config.toml
num_hidden_layers = 14
hidden_size = 256
n_experts = 12
experts_per_token = 3
d_expert = 80
d_shared_expert = 256
hidden_act = "bilinear"
moe_layers = [2, 3, 4, 5, 6, 7, 8, 9, 10, 11, 12, 13]
router_score = "softmax"
normalize_top_k = true
routed_scale = 1.0
balance_loss = 0.00113
balance_bias = true
init_std_router = 0.0256
lr_router = 0.00209
vocab_size = 6540
norm = "rmsnorm"
norm_eps = 1e-06
tie_word_embeddings = false
optimizer = "ademamix"
learning_rate = 0.000739
beta1 = 0.9
batch_tokens = 131072
max_seq_len = 512
train_tokens = 533400000
max_steps = 4070
dataset = "wikipedia_en"
Below are experts of layer 11 (counted from 0) of a mixture-of-experts language model. Rows are named router (the router's row for the expert), gate (a neuron's input weights, with its number), up (a neuron's input weights, with its number) and show model dimensions 64-127. Each number is 500 + 40 x the weight over its row's rms, rounded and kept within 0 to 999. Numbers have three digits each.
Before each expert's rows: "gets" lists some tokens that make up at least twice as much of what it gets as of all text; "comes after" lists some tokens at least twice as common just before its tokens as in all text. This comes from a sample of Wikipedia text that the model never trained on. Tokens count by the router's weight.

# expert 11
gets: " |", ",", "0", "9", ";", "|"
comes after: "2", "1", "3", " |\n", "4", "6"
router:447524428516529605499490558518477497432474491525487511526415459522430553583442496467475531514454537520406491516553488546493493475478464531554580458484527548490492457488494537527486445570499496
gate0:501481436491450476534472543491499466480504544504557478436544556546509518489486426423511515461563503485528480430461520564477551531487508489452615408538455496522510499456558471425474447525534511
up0:508550498496508509520509413518511446590529577473519497480485484478512522437460457502486499474467521530510427502526459513506564445477538513546511437498546503520511528530473515478622562483517487
gate1:557587518524494445572492507570481534439557465539481530537513451597501475489446532475479469532525457460518495564545498392425480475446514583457503492503599499520465523543525500485528488510466474
up1:510482520504481433493524453513470486497550426561439497434504565557523451537533470511507480497487431461465567548473471543521530529557503498479584522498521486475458512498537461473477437487513539
gate2:472476470498521472400483523493478546563536538492559414467519486489515567512535479513527494517544531521478471550438473519497508524521558495488435462521517529548489488580554455548413536563493521
up2:509448521512490511509487527503459499440463527464493599475428484460571499477443504493484551481503587461505493425571482529512487520457471530510514516461480415496599527476514505473416568502492567
gate3:532481478533506509512398448511500479437504494467436563458542450482526510459466574470533468569517471542517500543561457485489457488526497513463447533498491573443575578476473571541527480486519474
up3:454538550459502542489535556515521520581536512548550537634486510609503547522494499532492534511482432567477428473516562464511498461497487504556532453529495461491499476486514594461439461499551515
gate4:476504455541492498489592433514506431483480473538488458507513469512514567507497522530514432441561540517510520517479505410540513497496448499503451439498495470489529478402459542504525502451477540
up4:413445436444519528473499515476505467495508538435517449475488521486479511454558499491540425574516482508461493478453462491478477427473450514588482492413603559501481409493464498523458534493471555
gate5:586490511591487478465539462425437480478468542511463420501447435538479489527482430464468520529505547503478460513447429512527438587494466476466465439528540445462592518557506516486528486543512507
up5:492533525500547513411512496432526571551543518455465498485541530404474472536477496443521510520494536480500501413516452491526490465480484532524529525534509430454531477448543499483506576558573567
gate6:467506421491483619521514575550501490512500511523474503423489551492469501489432473518569534554493460474510487470467560496484433522513475570508495560529415478429444568504535542458498494545492496
up6:503531509420518515496498509423480531488477539495463535491452500547502458480496501512477518546485512482545462431508496526497477502420422529486439423518589484480481460582559541482489595482465490
gate7:526537473486525527503485446502479568509487511490476537505465471526544456566520453484539517433470473459550536443507542525496486482502486537464556525556489522484531476418450423531440463518499501
up7:476527481508528510421489523510523557504532462508410538490487500507498513530531465506506510515581539480593474502561567428526514527454553516495532498483524546464540533507488555467438456468485492
gate8:491408529461524506466467490545460515451462517487442498499427528564497506472496504427527457547491515547621494547575508576477494519562513544464489472451531487490556463509501507499505449490556580
up8:490523531515411527487432522556519509474637534530472464541422449487475541507499394464540492510519445513501431509544516566478491576484531454493467531486497499500448532514573591480525457518463474
gate9:466497485465551542425525535464529523551507444420510551507514514469453436483470539511435531480414455585492453539535522504533481456498516559525475454480496480510461484449512547531507497521476465
up9:402538539502494505540433498518527579560517492469455474572471456416514509497618495435575520485434428522511465436509426454440507468485498465554530550548445504502497386559490534457482481544556521
gate10:549512470571477406542480446478466552440494531490479495476515454491474471477439466530546477531476456476488440468509400447526472541471492479483465524454471470442526511617533491545493522466488452
up10:443482507469486513464515485504547482512523523463483424561525454451469535480542518521454469498456525435475521531486475579496488433559500470539550576541540482505496427513560495440518563462531570
gate11:525529492509453497482531475492470476488439508512598439540525532554455479503460435572535535531509530525491452470540550526462546522486542474506405524534550456451463548477555516543496555468517422
up11:572444506488383553481433505524508473495517550475517486535436457535460450459530508521492457529537521566446468490544456540542529485508509499501570520530466511468517534472560527428557520424565456
gate12:532512482529472479552510453550539437469552438486507556377502519538532470407504578445496577475529478491513505469485502513521495532475547485489503454553479511550539573456507464453520495455421563
up12:511541474503474490564528563535546450488463495475518453519540463561501498558463480501475538414545492506551513506476469538479486494452550445573512517580504452486534493448478432489552421625515466
gate13:466528478596471488572491461489542545506523447522433548606473394459477551517544441455504492465421500529559549503535549461447477443495528516528574504573483474541533461568470529516521482550563455
up13:483496439466524536427551533490401543497488504471440525412518531484481532544484481504474499506359505511509525505558512416554458497543466520494439497443455493557478520496452549542491476501593461
gate14:459479525512528545471464514472426523530516469550482529526468488521483542506538509521456510471475480461507507524505422458511575458458465562442552528501580408468529486492471505560463538582496457
up14:446497497472558519441435479556420568499498460524461563584513462477573465507501452531495466522438583479550543499535387426541535523501505517497482512519443509544546446488509516505496465515580476
gate15:451519515502591464492445497466568466508467510462524512490476491498538491509459533546445502401488505450536493467486569499518440563520518478536407492539539540497501530566508560515507460509480462
up15:497425496486480528484528501411483541470550420522484570445471536540451558489536455529503516521451479493463531575454443448596456541536479551528508533471566557461525583565562455460511531532466525
gate16:571477435519534471493457484525547512538521445566485530526501442542480475508499487503511519454582520464578466467497487546553516467466547530464496451486512434512600525496533537563506508499609554
up16:549476463528484512453493405520539507513521596441504530493513454452512531466475437495464516403487575494494540504401456556472503399535568390490570550559470505535482499493556512481463553509511516
gate17:520549505532494540492487501495501527571567565435457484510520433508545505487407471531509507522473491488517475484488484506493520511496501592506572516566496532568493544484539515517367445438599533
up17:465496510565517522468462492547425540498525499505447536510482541490452574504503460550416503536441456483524513489530479484502482522549485583451477511467569485545498507519431515497482548566554536
gate18:472544525534487485565514452559466484494492423588508479516464547517489509422495522496521579504486520519504475475531550413498526459488495501439528468485553447513476506489442516471481588500428446
up18:536462495483450479422442488475547520595475529549522530470458453464523443492446518510525537456499504549563517565464512494492457495484583503508495482486518536542500485474469502442450485449527473
gate19:466551502470517503552555461533511529566588574519509538521566490466541461466523504488422458517513566466565458446520537504469533509363555432511470428455439513497520483457520490511496561397524556
up19:502510473547549492481517475580534488518490461408487529519496484472496518561525417465445550555497484546436539518470516494507449437517449570541474496481474446502447411488542495462476439494470449
gate20:525434493495499476494475516534550502471517644440534473528468514471533512525491468495473486449553537543480473495513458510483512458560513494500607587590521474590520506475509527444462479505498512
up20:512508472466603528554534518509466503547543474560424505527545428514514518495518516470531504438410509501602553491461521480558541521485445441456524521500460482407556479440449477405463407534517468
gate21:555525484512507484526490453461533402475485532459499581440451483486521496479462452524478496464512581445514489442437554494494490501483433476484494508475514481510532467481591466509479428522385575
up21:470514477553575489575521489489462468437419522495520490502506419526459499519415512520544498432548508444466525490441429442459525484468525558444510545479485482450525494503496428497593477558490485
gate22:477482464488462542473434477493483417515546483539417536418501507521545533495467533478432510469554501507486516452517554491496480475533485452468473416519564563437470527498499474489533496523450486
up22:521454441479420409536470443467513572550473510589516430481541408464461487569453491535484473505484479585482489495474500480525447459536487560562497471541500486528470507528518466430461493556400458
gate23:462556392491455462443515503498498534545402518577500443454483492458523550522540498506537554532573469516522555453487526466454530544514484481475497489580532501503513579492535527497450501509533461
up23:447384408482480489458503456528510501460478461487545512511553472556483428459472503513531432514501512460519550447488513518499504502501505475444487513458468522519520495525507471490446540516528567
gate24:481524479519482485431459424488514480488544561437462445556490457550499502507445519500525570548515461509460495594525507539507529502482517541453549527502557552484522493474553516492457573548461448
up24:478547477486518583439514526543518521523509474440433585489532516536399475462499497421444474474499511525550495523498520553439570480478530526553535547509602477492539537507456550432562497592512495
gate25:557541463477527453548548440503497489504395571516506540470487551493586547496561487468483604527488514498487469468480555494497586539525472529491531542537502558422502555443468518474522459409456445
up25:560515499416509563431478493502413508560476454574544516435574531537522467535505455533460545564537473507468514511422463494503545506552506459429580575593414519415475559526507525450478486449502428
gate26:466591492448545517527490518528507488509468411401482550543483492451501501457456529526466462546494505562504515399622549523523507535478482458489557453487540540490419463497487493523445490546511477
up26:484503495512416468544538472516506459417502478566455507445411496561465499568514529506490477503555495532505520498446519480495427591493471530481509533509481477490554569492537458506440476501468522
gate27:503595498484435514553472547543499517463550425464495475522538506495478470460449501454522513591591450469482441578528508447482486507453484583423513589464521469530463480490573475543450585487487480
up27:541478506506511518542515563477499587513557552520402508534524438407478559506481487481510522472486480530514491397494561491469511444443542520529501573440419528473518501468488571523470464550495429
gate28:477567528473553486528456504520540507473468474531517493495463411548453532484524495445605465476372531459472457534448483479495497478494523518494571470491473553563485530547520527493469505492543495
up28:491464485435448573479516503423494496526510513482487483442486527491424493427505463463525496564554502477457548523479469575409516487527542532448553574497484506466598517446549543359495451459527483
gate29:494502496482515520544555473512480535476410501532506494468513487496434539547544507567500497504446520512561473535498606511450502494478447419405494533463492466513509507527445444389509537473475459
up29:461454452504521502491521502474469479528491486544474504498519534552502503455487521455500505488562536447512506543499492521463495524525498477491491498524484544500541565498560540438522439572569492
gate30:462573445427518487491493508501541492545509512544478541548519538479518529476507559445426536445448485516517491513480498515455473467531440576412455462479430464574477468478513483522498517513555497
up30:537493473488444496502506513481468559495496484511483504488502473484470499449517433521454449590480538510491437508454531461488559516476487486548469522437566428513499496486479459439535517438468599
gate31:535473527510423515438467477538498547443463527519520496555536514537514461480428553507547483525516534540496437482460461494519503469433578470498475511464486451500526504364527502501501455464474522
up31:476517456443495531520472434445514490486452520509476491489517591519539509532465532528487514503492449479502568546506567515441540441534434532491574519569450521486504519505467499485424524498528495

# expert 1
gets: " ", "1", "2", "–", "3", "4"
comes after: " |", " ", "0", "9", ";", "–"
router:556496473504484457487440529583476539496534514592441475558583516518496516485525530505461464465482497490558443536486612521471543520586558534435483500537514402487504487551480556552465448542550465
gate0:433597497554537489513473549504476515529558582499496464511463493514459450545529495527521497470526548485482476457439541458589503467564484431443481535422436466489538447558486506436498613519471502
up0:514468471426490458474498414527512473455454510392525586498485486540554432538524468514445475512436553487491535477516538509412491530509493461532532530467519508563553535429448463619463448520525472
gate1:484511460558503533482489530492432504557496601591502603449557525500499532502488485530494486476550470488460505499554510563514453461422525540504532479435423489478458480521504550493520467483493514
up1:511520436533533537406469460511475583547599461496510559485542534499460569494561505497514472483568522560442537472542508518473515479505522448450430510519538508472591506506529505510546507547511472
gate2:523460460503485525493500507481546517479435482466534470537536489519506533560488512535457429508524487559471468424546519473542535508570494494546527511504450606568468445537554498456515435501544478
up2:450503484553514502550542464479518503488446448541535446557526497485559595472533429482543543498458542438510452541506521404550518476452432603498594424530488523523480397521518509510501537471576454
gate3:499468555463505500504482544512551371515488589551485528455491439517529527565464501504447473535492489469513493488441510497487421552513505511573508525482515553497471559461455481498498500541495481
up3:601514485521523539505452532455487441503466516518450519415499482484523552580486491509528522490526476433536476513491478514552474526549489518475543412487508487491530459452507532467516546553503525
gate4:546513504496524556435492503471535457476506612454499584441537492551435488511545499513501532521509532579468541480483502498549554486510520509524547487464474434532469525443501525485519500460488558
up4:490442446472487482568531544457545561508469483398505442530511492415444496591561499542491511563506518440486469494475520431538456515444542549543499497426495507457492525472536446468514483482413482
gate5:479510478560501468558572473529422459453466466459617504464505420543477453523516479443470523486546517446511412510497546439507533514460413461482589423508524475517467482478549507461542513492392456
up5:524498501579465424508515467557519554480504507475579510484528488403529458549552489537477527484499461507507499543562435529520460505423475448489475448471446484462483545568489496523599484449515564
gate6:448558458460539494424526521477513515512473492482526469559499433472535495526516547496494508509515455454481476492536497580528474511526486427477576547547475504612446467522477510514481521500533517
up6:547515499444485477498520445480508462508526434493455517499520553483543494455470472450450516535503478510540541528504562434449407517505505529565475449516461504508470449519468480466515500437543480
gate7:435492513516513586454512534477433513543503435502520518549504502439531563518556462455496614517505500529516458484497467508482466444510440463540521408506505469489507484470472503470455522488475536
up7:488509451571478549556535500501487502520487450524516480499496530487477577474436500525517491492525510441563463547459565491516488451552528485554410546531544401552516578493456549486488490492484556
gate8:483547496496536509503603436490484376500438528473470658473536440485487502515511568497549449537544532608510513524432461469548496492481558509431522488502469477528556542474439501520414490516465519
up8:391573487544533498570407581511507512439547509566479483487503543482510603516498542503434525479432488482483514403554533559513486579518447458457477551502498513537510475545519517502564475558534494
gate9:484535470471476470532552522537487481487463464531481499535524538488478521509471564534482515542472505456479476483494541464485495542559506516525495520577489459504572524531486538454529550488510466
up9:523484514563466493487518508431485538574451485540471523411458472529523514482488455508549516472517541582528548477527500485476517434502484507463468534485486483576527541495556512520499456494518476
gate10:524522488554460510460515466541462502431486521415548534558483550520575482493464451472501439522552485539491473491482517494547497481522567498528432560513535503449538550550495492489502465405522537
up10:573521439482457491571460563488480480513513469504448526528495447417533512495488526463474540504523475551574469441487424573509440440517495472447526509438524466605445471527485515505538492608460440
gate11:480424432462530510564496488533493516459506449532469554493505565495506443456535506499435482519505484502548456468512499443524575439542551601460541472517406478477526455542521447463516490483508510
up11:473528568535517548605546524484467535556551541547512479530506458485467521472552502497515459542540466532493503513553530647472504497422492484527480602480434441368486546528504481514499480507513459
gate12:501424500471507564494517488511426506533539453526533548475595469526552536516452517562556517502479498445583417508501436554467479452488506418421466520445487417488562382499542521480532535504478469
up12:452535439449494498538433488488528566521511404534536582521490523473501515474444510516481511530451496543487456529514498476542474496477532520453503550530486467447475526575518511549530510483597428
gate13:551458497536507498478504502407488480486509501480491520453544528503469440555532524432554561556465510564501536510478485516506551432469512451519516485542512487568540554443445484529445525498487418
up13:508537491551519508491505530518463493627433501432491478437507473561596537538505428578489555488499502511442509464547550418481519498450541557457490525465517449496513518496441507487506433526474444
gate14:442446468507460480581518478506470577434480499472510489499496512443495482444534546433479495477451516472471473481528509452503496494446445458540528546460489540452503431516478509431625548474508484
up14:470487407426482449507526514453485547474500508554473558562544477476461503483512461485560458470484504499496508499463548479465528414468525525454462540472468491543530564545518540564442468552577597
gate15:529525417486492491463482475511489515504454523522452491539463513520523537568543515487439536517498457519518508565478489445494551484496464419475441501477486549511423467424590503488464522539441546
up15:551517558517503472507428576481433552636486462431480451537482552527479504463519554513493535528500486500456489491564481474470454516492575506507506528482475496498490504495518516503554531545497606
gate16:488482573493563604531534475529492471545476481502518510443484539450491468507553480555504481529437471505516537479394450538556529535542385469552485553529492532512414550492530523561486502505518535
up16:463514512552476434487438423468485510414491530491520498510475513566466596540419537508463427523529528551482513470601468487450499451474496554478483484441543508526492503446581524484540471477453454
gate17:471517451486471454473481526532491498511534480574538475515455481461463492523469456513475541497437496531481500477480412487524452542456530490456529462495403515491480491477523489544462583497523433
up17:516439458519490434551501537519480522510488433518494465462525420558559513481506444485471559542520463532488501512481463604541507535511516514512468508526473511493453530514508476579476543528497489
gate18:508521479493488473454504554461459507519578546518501542457486570537515464525464475451583563543468506498524526473555448541496571463449508498547456552403472528542425519455500542495538478516489520
up18:519540448562505502481572461493419494500550489522508496531532568529566575465533514515566470559482482534532531438498449520486585423472508458475473529477543499553593592505470499389492530523451506
gate19:501471530424472513559519526530532580444600400501496490522491521461471518478544585500491452552558459491493461491480508555559490509525517467469462546484542514507542521506520534499504458463539451
up19:474488469528474524552511516485466403449436561462438495523603480522481422579517531503493479497521516519534539451513460536441487523478531579539504585493463464506495478498531474487516523549483580
gate20:511478511507530512476551517546507578493585461470528421530477566459477475524514482434516484499417508445495497452454490462499532504526439455430503528438460538485533432615552518542475578461532466
up20:475510486489495514417512526491392476477487523496471560539475559436536484502504554445617470499491445430495529554520493456502498521498452484535563516419405441569435453504521489489501527487539542
gate21:474472434479491498469480561583550491477450497499522479488432523469532556503504478525496453454482473509424439508436476478492531428533511497536491482539569522487482546550564431497488522444541446
up21:512529551497514380515446554549513517479482462605523551474466501499540478511451536475466489515503451514489475393521470532541500523515479490498466525517485484592497481410467496495536525547508529
gate22:535497486503521559493476504440478447520478483392488509478501489551555517522476520480498521511500525519507536509556438544499495494507522520510518476489522527471527524460422471468502481519478502
up22:439520452523531461539462543487470574432567577450508553520537494525481497545491523463463511572475526500505558465539516529440468516543535530547484468521505484476521490426502504484488469450395496
gate23:489518517537459477557469524392517444599450450474541468402532518450529444446570483611539387475570456520490500532448473480510463519496497501518517594472456473485538544516423491566498468520463491
up23:524529542546541503541471515498558541540570472450573404480421547509512450494497543449562487411458512538507519505488445582476521499457445372485439485455573473479532548564546484509561490514462517
gate24:485508483488479501439530513482500477475520492506496545449431517539480541507437533552469495467440438492544514471497559452440519567462509465530494484495488549467588542507494443556452475400537529
up24:507471527513468500506458577456559538585511479548467507496520470572547526543452436432510506541463542444552516515482514490554472533514487472481522544494481514461473466452530511479517564547457462
gate25:550510458502529506587492486503554533457472474467486521570496512523527487536464543544464545542471522486556535512432506499437465457509479513514503541585545489481565499507498485518489479537505535
up25:537524473497494508572467499450517522497546503464438527526529452522486484496442506476469521485413519434478534487558531504558462510558571491520498473554546510486503473531424527579525479493520482
gate26:558547442502432516513444547550548479453612544503447497477544521457516529499553530506437382491561538466503432501542516473523485483516507453517440483460537493510452461576528581481528550550413455
up26:560534422482520496514432480477579534451470447495537534439486483489510487542565520492476533501518489584471495509547563469529524460490534446520503425448497468512506463516478586488552513484445538
gate27:463467485581503491475481457451480477509499503552523496515506515551505481509450519553448483424498448422413524500478528497487508518490510488545463525584516542461488415536530376558473476402503577
up27:484517543520532491514563521522517582505461465502538472516492473537570491486550528482518534514530514533512526536474508529481525525459499532506516533549549485524518532360490532491476461482465483
gate28:459522491445479479466469424546462573511504524536486529554500445548564499516539499458527467564479500512522459499411528567491498464446522524484479609607469470513485532495492507548502504572451502
up28:446492521480437437550489507578513512500529624483531450550473501503478554486450442518415484539513520541539482433439523556491534509468524526442500462472423464426508488506394499458497490506516435
gate29:522509507411495498442548483551503478525528520564522438441504585471515514482543545508569493452516454469509488528504504477484435596500428466551569484409433487546474434574608518495528547481495529
up29:502507478498555418546486458541496503500493467384534494451493545489518440525506438451494524444452485430474464505552477502519508510554500539501545455573506531501470466598442498463585497502499508
gate30:549511527468516493442490514524514497514518475568481479568490456482493510428444495562466480521554494517515462550475525456418530522542601482504497430568486473521488490362477443529455506519484472
up30:547575509486466494472540503545511580477556473583475473520490555499522472505544519421479473529481462406490453518523501515485493510541484396429487504488446447495470497551447527496574527505477494
gate31:500462570533495557485498429469458454538498510541517501435502481510541483559488496539487519522552517555493520423438508433515524399449496492492448538530540472453556542430551466519468500551465461
up31:444497455533496480499461449516426484426519532474500616440508540576466479506459500456513499558483520495505480495513510540501532462496522470504495569524562580526441550466443560428482445518408528

# expert 9
gets: " ", " (", "2", "–", " S", "/"
comes after: " ", " (", " in", "%", "–", "In"
router:530475458530530473521508418483460553571450500512561535512487496517495516543475431488486458409483469486487508551515476457551528486465461466527603498535474517460526435360459454498460526456395511
gate2:498460431500513513530504451452518504490531532512493506497507517525486423521535558476572525514576500479471533483451531499597402512512552515504540513539454527543466578498573531530395553506568498
up2:590403473499445507564514457444446552449479447459498470430491470572526501537526614470501535447460540496526523551483560457498453535507562501415510466510489491531532502430550437473536466512452521
gate3:580486487456498591421500483483500464473500482541445569499501509392564504528529454518481469521493538466538446498493568492497520531468457482587550521567486437444469492425437493480573497507497585
up3:447486496462496502484545428524500484504574448500515497420463488509591502404559476538503551507574575480458421509533471446536520541505571490594410567456472475444500547466547509535474530498530512
gate4:558456499499518524450543430614520601494515523512490554521436524548489418483439445477477519449535506462502492548447490580429559461490540485569494546499468469556551496468533614496516460460567533
up4:544621559520485472474510545493473489537491520537450453460543437518469517464473433449450533540510486552494531510517535455474513486510515542501468507578543563447533515573516482505569470503426508
gate5:494518510487474510515544577574457496483483525510481447454535572525467533511470526533441514501492500490376526426520451483444533548560480491485544423502546510552550495483481488403511504540484470
up5:522519571517485482478496548440537451527505490492455469537504492457440544538489437602518480501539512508478485378554559518408493407503566511419480533532435447506526445516549572527454508503552543
gate6:471399488541533432484486495459531563559478462494502511465453490502483484501502539510510489492517466490452503537494565546560494484482538585462539473535528480485502558395591435498454448530439432
up6:470549545492534498543551490522558484494509441469551449568569524482561496480500475516501490536558490506503518435489541461440530470472440472622486526486439451475445452497506468612505485495526532
gate7:444422521486490465556528459496455535510485472548498574526484503497459443483512428505515456504485460553414461452487456512475489458515557557469501529456488529432497465461506454473502503495450502
up7:531507495491525507495541498454477447483475379563494454532568507512513559502539401548519524468566539520503466490509476446503510487522452485558484505537504450445563486474568507596478557570516504
gate8:543494528542495446483485527445472496500481506447513491465396448481479552475483562460547491550376483519444522447485504473519527527506499435470532589517510522465490519550518473535473531464464467
up8:539566603476540429507525440551476457520492542483491502481464484491481482532499441458478414438503481511550421476461596431482536482424463415488521561529585463521491462548543456470485504551492508
gate9:487512443537578511531519535492491495493439451463519531543435518537536559517477468519540522551478463497508519474473463614515530521558516472500498495529487481517509534492550479487487467458545440
up9:478513503528528507548414451435516533535451597501475530521508496473521486436509429490480453506468505417497473499487544492511481542477488495533468492517503490502519579529534543491602459490518493
gate10:526454492523530527577501468398484556449389457506578517403477512496472548487496534505517530526550477517451511547442463561474542472509527497449468537593523519549552592544475521521474545497534515
up10:413487539543555494545489508439417503454543503431604547452500550433503499564531543508514480527518515521512492414501493580514526488478512450516474432483474529492548535526526474509559455525498493
gate11:487476540594475417477500572510460506515502526564409518467513552500502449525583525452586432468503540433494512554539515465429486552480482526538552507472506447478458476495529463578420522513485513
up11:547438515479550439535541405521472403491491504542470531488452532546620509461489463525559536536513480531518487486385487493459484468497504489484519481554474517521493571505436513456417557456496516
gate12:480407481482485475480466506515493576505510538528433528487487478446524430465488479509454451512490459559573519506451500554502565462493547490468512489506506465597544473442523527506496480548542533
up12:549494516455438527535527537470530470444488475454542509515531550504594536556533451559413518432513530457455534494448509458450435472479486469470468498454476421528534489628511532486523526510528507
gate13:473509519552522461586548516554478479475522537460433512572591454539499461480550527521503475428494523525457526519516436515540369540509477539581460496532460475469486524557507464479562487575500470
up13:498516526488545518529473451516548521469522465574530467522549438455438497497469467498495527484512507518490600584493467457519469521508570488517477531549532507483497557528451524443437465487635525
gate14:490530524574517578469502525556542446509509554541506459525420453505503514516490444585513415490501583536558445537451510501489588515412545516471532504514432461506477528454466577514492527451467493
up14:510476551492479501576461470572451482465430507541463440483479486533545538542517484454466482471465484515406501519491580575616512479513518474480478561527527439596538508495519423470527498605450520
gate15:411413470544489405555608535584444517540509480493475514566533505514532509550488508514493536485499469547487537456450505449476566432516422515527443432526535467455525527487469457505548497498504521
up15:584512488517430516479499519471529483496531562506488528498441500553515491485551515546567472539507548513515543520533528536512532504500436476520470560452519502533455539497464497515546447546465478
gate16:510542467525486481507509541544541473506508520399455514514508508478524519452493518518454490516536555520517509448481535505364525552495488528478581529506549481528459497437553500422533549546455508
up16:528577502493505539507453420463467533414510478525448463502496580497460548530464601429512477510503496440563502492564483552536475536453432512504443423453470497566457533580521577520487489497489507
gate17:481509504493461485466413525495513562535491559505519518522544481468425457540508565531546482490508557475519512496448429593428567448488548458541493497449479558499540526483552435565482507475561439
up17:385462494487506533514455493478494577529438610522568535496519489552468512536510499548576504482452450474434499505462472523558513424473527534542601491524498511538432573415443535433530518410513442
gate18:453496503513475509571470512545485509441531488405496508438433500430502503516492518484476521492430627513462463438477478504493500527524453416442549539504577444556570477534503484495546463501534504
up18:486498444504475464519463540490552529475445541505507540476492514459500496499476523522483439545461485484482532458493448527463534501551499463396563544569512511506518457525560396597471453478527528
gate19:431535509498483443526518438490487507515482504454499496512512533480477475490526527499513481437593453519480466550434496433521476500527547465484548453408551509487508425511559445534463520514555442
up19:505426591522570504455599494543522445460480511514481534504498490469434538536465436493512547499509396511535553515496531449452562515512529417508487520561508490448516465508470459533454491517540499
gate20:524587470440495476477537529461473590498499425520459477503605460491492544478467545516496467493534515555456531539531532499496460494576471457533390458533598471533485450503450479523444526544545447
up20:550486516470439544514492525510484523505509504509521411505500505585548467485425537490456526439532500536440519556490550426518470482477530470490505484624470534450578488452520599480581508445446462
gate21:432528474498495501463469578421538555513512472550408516481473514512481475407456522484449481468479503457505549523543473517547495507500511477515486535575480545474484563547493489473494534515492448
up21:497557522483550482538479499568540552476552545425585493532521511489541497563445473455547495574493532555508449506486588525523508499516527542472464491486458515473434505489520516511514484455498565
gate22:526523502501504432552527580496518572452486497525537490525507547432496500502503578487522505485514474516523514515527479545488526540479561512480446579474412458492522421473516410580486481568447468
up22:461465458523570509476564396486493523531438475470478431535527477529515474528546487441473533447523535623465501529562479562509535517448480524540478497478479504504510519485552476575520531475456470
gate23:471483519523543477555500512484481648559429499510549531529409473525559498492527462502557476453529521483454507529469547550508515502504548536509499444508466490527518533473427467504483526434454530
up23:557534498499476426547481521527539486418501525511455519541510586486483577491488463464524450517481478465540513436476467501478480550567492437489510505477546511455544541505495379560526473563492485
gate24:483560517532506543414494570494575449452534557500546574524541533474502605572467545473505541453448540478450469502521499561451544528482450509541512466459530516478484489554536556526524534577548450
up24:496466477451471414519509530518464556451502503430513528486492495463454529481515556554529517569479556463481459486529462480505560553589497475494558497527486600415432479567491530483504439459496491
gate25:513483532508477525593502432467429493510474553471518489482548498536463486468475549449526506491542546534467494480476521536409519460497516515490467529521528454504570517492499525480516526495508462
up25:503531513511499547407554528541410468568515545462497540543540499455490580531466530519594483509512552497519467471525444514470530453461467469427544527566467535486430522523478555420504466480509533
gate26:505555506542567513367417512527394527488509516517496543520576494499497460531532553466470503534494477525534469522479423480446454557459494446506511472495496488469508459564445508497485430488521572
up26:540466503535474481517428522484478541493468497408479587492508510476492449447537496479517478441455486431483479476441510482534523469471512440476503467438519501496445467504505511520497535491555481
gate27:484534469505542505476560611461576459507478555559525386518534486569525459586482532530545558494586467533545492439515520472440548464525485526411498516502540463512464556479466515472549500479501493
up27:535436477545529491467482546497566508489473455521491483502446488453539460456520529505550426503465479509468471543485555522508383531580538504575506526550570489508524550517506494466541430421520545
gate28:558476543504472476506535476518433444529562532529555546444556454455457541515441521502479512578484472503510516467551573457511526473570519499478434509488468521512544548525519512578480454496480449
up28:514496438496484510533529487469525512494516477532526557525528525462467560453469538567511550530537494536476578446543499512519398472527494505485476567505502562541484518474570551518461468554513451
gate29:521442517490524548573471484392500531475474531480445526550512454475557468507545491484489486462534431465528479468477508487588541501472547458524451454507426564503520519494524564480487538471499464
up29:467505502519516466535508534521528466511491438483497456497536458467504463614427478485536578552576476546459563515531519482517501460514502486399502514497445480485451467535491510548412497473475506
gate30:565470445471552508523463452524545569430491390478499562490459531557458552454605521488455450461490479468525517469513517488436522505483527484525485490478562493524542481534553440545456518509466563
up30:450536528546405488549528589536493476485503451473495499434504481473564479430552521460499508522528449399527497485521539487532535504473459500453457437482445540520521461453556510455549456563493531
gate31:500544515450578467499402501569526522554504443460488438516492532513498496528508426500544592564498482485532476520533436499512445529472445465485494493498494524451445538517481560538515593500507493
up31:474445543500442523519544507459536508533500537523472535556500468438527425486473472516527531503609492405501482508490566486488456481478576488474477495457470536440524570467560533515510444485492483
gate32:528559469580499524437535470495497494498469504490480536468476561511522520503459540465548506506497512489546489481527494516478541431583464487496495455565535447510507462462485433535414479482465454
up32:495481515494459487477549516424532496439450484511519470503488454500461487456606510535516495518514520512467524483459526476518541531516551472539477488497519445532472537549515496541500561521527429
gate33:418493479559515527496475457475537494557482432502515514548518475510471465436488496427563552530494523522528499498443516447421473581554497507521433498585482544504519485493476619490459470422467484
up33:526556468510549542472525441469390514455422538514479479528553542516577470516516472425556414508500537421560524484455569489501480480533462509475570441434476488522513498506474434504547504546494559